From a checkpoint of a small mixture-of-experts model trained on Wikipedia: 8 picks a token.
Below are experts of layer 4 (counted from 0) of a mixture-of-experts language model. Rows are named router (the router's row for the expert), gate (a neuron's input weights, with its number), up (a neuron's input weights, with its number), down (a neuron's output weights, with its number) and show model dimensions 64-127. Each number is 128 + 24 x the weight over its row's rms, rounded and kept within 0 to 255.
Before each expert's rows: a language model's description of what the expert responds to. This comes from a sample of Wikipedia text that the model never trained on.

# expert 30
Description: Opening parentheses before dates or glosses, closing parentheses, table pipes, quotes, and LaTeX or chemical-formula subscripts like _{.
router [153 152 110 149 114 105 100 138 101 115  97  90 128 104 108 109 108 113 159 129 137 139 125 125 127 109  99 134 167  89 140 110  80 134 134 125 131 135  87  94 136 133 105 132 194 156 106 158 154 102 174 127 103 148 153 147 123  85 159 162  99 123 114 140]
gate14 [127 142 115 176 128  75 113  87 125 104 114 146 144 115 125 118 112 107 160 122 160 145 124 110 130 121 145 177  77 110 133 132  93 135 131 116 107 157  95  74 146 126 119 135 123 134 128 135 180 127 120 157 117 158 124 172 138 129 140 176  94 140 112 156]
up14 [112 133 116 140 135 122 123 108 134 129  82 114  77 122 123 134 121 142 131  98 158 127 129 161 117 159  87 149 157 140 137 132  94 128 119 129 113 110 103  68 109 116  81 143 143 150 124  71 144 114 147 128 133 120 149 152  97  78 144 113  96 138 130 137]
down14 [168 139  85 110 108 110  96 128 136 115 119 109 113 143 166 109 131 135  97 128 155 118 148 114 107 107 166 115 123 117 143  93 100 132 110 148 135 187 125  83 135 165 112 124 111 123 162 151 123 129 100 125 124 164 116 122 103 148 107 153 127 122 112 103]
gate15 [123 144 105 156 122  95 129 111 114 150  95 132 110 118 105 103 141 119 125 132 138 137 112 143 155 139 101 117 129  96  97 115 161 106 121 137 137 128 123  95  59 118 132 133 109  96 171 125 161 119 155 141 154 142 128 129 134 120 108 102 155  78 111  82]
up15 [146  96 158 106 115 163 153 124 145 117 133 110 165 135 155 118 131 107  87 160 149 126 147 134 122 106 134 152  86 143 139 114 142 139 158 110 150 141 118  97 166 163 114 157 113 106 144 131 112  89 126 193 130 137 117 125 119 122 119 132 110 155 148  91]
down15 [147 137 121 131 133 143 117 125 107 158 136 147 141  87 117 138 165 148 140 136 142 144 133  82 121 135 135 102 110 161 139 116 150 142 132 146 165 103 169 128 153  90 128 131 135 127 132 115 135 130 140 161 101 107  95  99 166 108 137 102 100 142 181 119]

# expert 4
Description: Markup and punctuation opening list or table items, like quote marks before titles, dashes, pipes, colons after labels, === headings.
router [124 140 116 158 148 122  93  99 144 129 100  89 120 111 128 131  89 137 136  99 171 152 102 166  90 108 117 109 142  90 135 129 117  62 137 129 125 131  90 131 107  91  99 118 120 118  93 156 132 126 137 103 119 106 165 118 106  98 146 160 152 153 102 103]
gate14 [123 110 118 133 120 149 100 105 114 133 120 135 104 133 124 149 130 127 113 128 138 155 100  94  98 140 114 131  75 131 127 146 111 108 117 139  93 124 122 126 135  70 114  92 145 128  91 151 161 118 139 143 120 122 144 152 106 116 163 159 129 170  90  98]
up14 [141 152 164 135 103 166 137 117 140 104  77 137  96 126 130 136 120 136 149  50 160 154 125 109 124 115 138 118 129 129 148 139  82 122 172 163 112 133 129  88  99 125 159 110 142 129 100 107 125 153 103 121 129 112 149 135 152 144 140  99 121 139 150 140]
down14 [124 149 105 151 135 138 137 106 138  94 127 126 103 174 160 118 121 123 117 141 147 148 168 139 130 134  94 139 158 168 141 102 136 161 110 157 141 194 170 126 124 136 117 145 121 163 115 100  72 164  98 105 109 123  71 110 140 130 105 144 136  84 124 147]
gate15 [139 105 137 153 131 133 162 125 120  94 118 131 129 143 127 130 171 154 144  98  85 158 130 171 158 108 119  93 157 124 168 101 156 105 127 157 159 145  84  87  84 119 147 119 136  79  91 144  83 134 129 138 135  96 140  72 121  95 135 125 147  78 127  99]
up15 [127 115 152  95 100 156 108 129 135 124 124 121 135 151 110 135 112 135 159 153 142 187 107 124 158  77 165 100  97 114 116 117 202 108 103 102 117 141 118 114 139 112 156 110 102 104 107 150 110 117 105 134 134 145 132 149 107 123 126 137 120 102 143 111]
down15 [153 116 123 118 112 125 144 141 146 146 158 130 132 142 152 138 159 119 128 130 150 138 138 185 162 116 135 189 126 148 135 160 167 151 124 122 146 156 145 127  96 152 145 129 152  84 167 118 141 141 152 104 144 145 163 124 124  70  99 136 119 171 151 149]

# expert 47
Description: Parentheses, quotes and Latin name endings in species lists and binomials, such as -a, -i, ), plus This and It subjects.
router [171 138 110 146 137 119 141 113 101 116 126 116 140  90 117 120  84 100 162 111 170 157 142 114 127 120 109  71 143 120 184 156 119 124 117 144 114 137  99  78 109 127 103 142 152 121 129 121 168 115 177 114 117 127 134 131 147  90 126 153 122 134 120 117]
gate0 [122 113 101 105 145 136 136 117 135  87 141 157 142  88 126 140  99 142 131 143 141 101 138 100 152 152 118 103 110 125 169 122 137 106 132  87 142 138 185  79 112 135 134  96 134 109 124 121 159 106 178 158 132  72 172 156 124 152 135 124 173 135 129  93]
up0 [104 107 138 170 127 131 118 109 125 179 112 121 107 153 127  85 102 151 141 135 123 155  99 121 181 119 164 158  76 102 133 142 135 141  81 144 146 144 104 135 159 128 142 159 117 131 120 148  72 147  86 128 137 132 175  94 153 103 165 131 124 144 146 169]
down0 [143 146 120 137 154  91 139 129 152 176 116 123 120 159 109  98 120 152 129 126 111 138  91 153  93 139 115  93 106 137 118 155 161 109 107 158 154  93 137 109 159 136 133 108 164 131 116 131 141 107 149 137 170 118 125 153  69 152  94 128 142 111 153 158]
gate1 [149  98 101 184 163 105 156 164 122 138 133 161 107 108 140  95 126 133 143  89 152 136 110 134 130 112  92  97 160 130 131 133  89 148 152 104 167 107 131  97 146 118 133  99 116 136 119 159 101  97 164 166 104  97 185 137 151 154 145 104 177  71 120 108]
up1 [100  96 144 111 151 117 133 169 104 112 131 171 133 171 141 123 143  80 134 116 116 121 151 140 144  98 125 169 112 139 135 127 121 109 114 158 126 152  88 147 114 152  83 132 108 134  98 118 110 138 130 129 173 176 118 108  90 117 116 136 164 150 132 142]
down1 [122  87 142 139 143 118 148 113  82 160 106 134 126 106 151 177 112 150 166 131 123 129 144 102 157 150 109 117 142 124 103 159 177  93 119 156 148 153 118 145 133 137 117 142 141 115 149 139 144 165 119 154 111 141 119 117 122 131 103 129  99 139 113 145]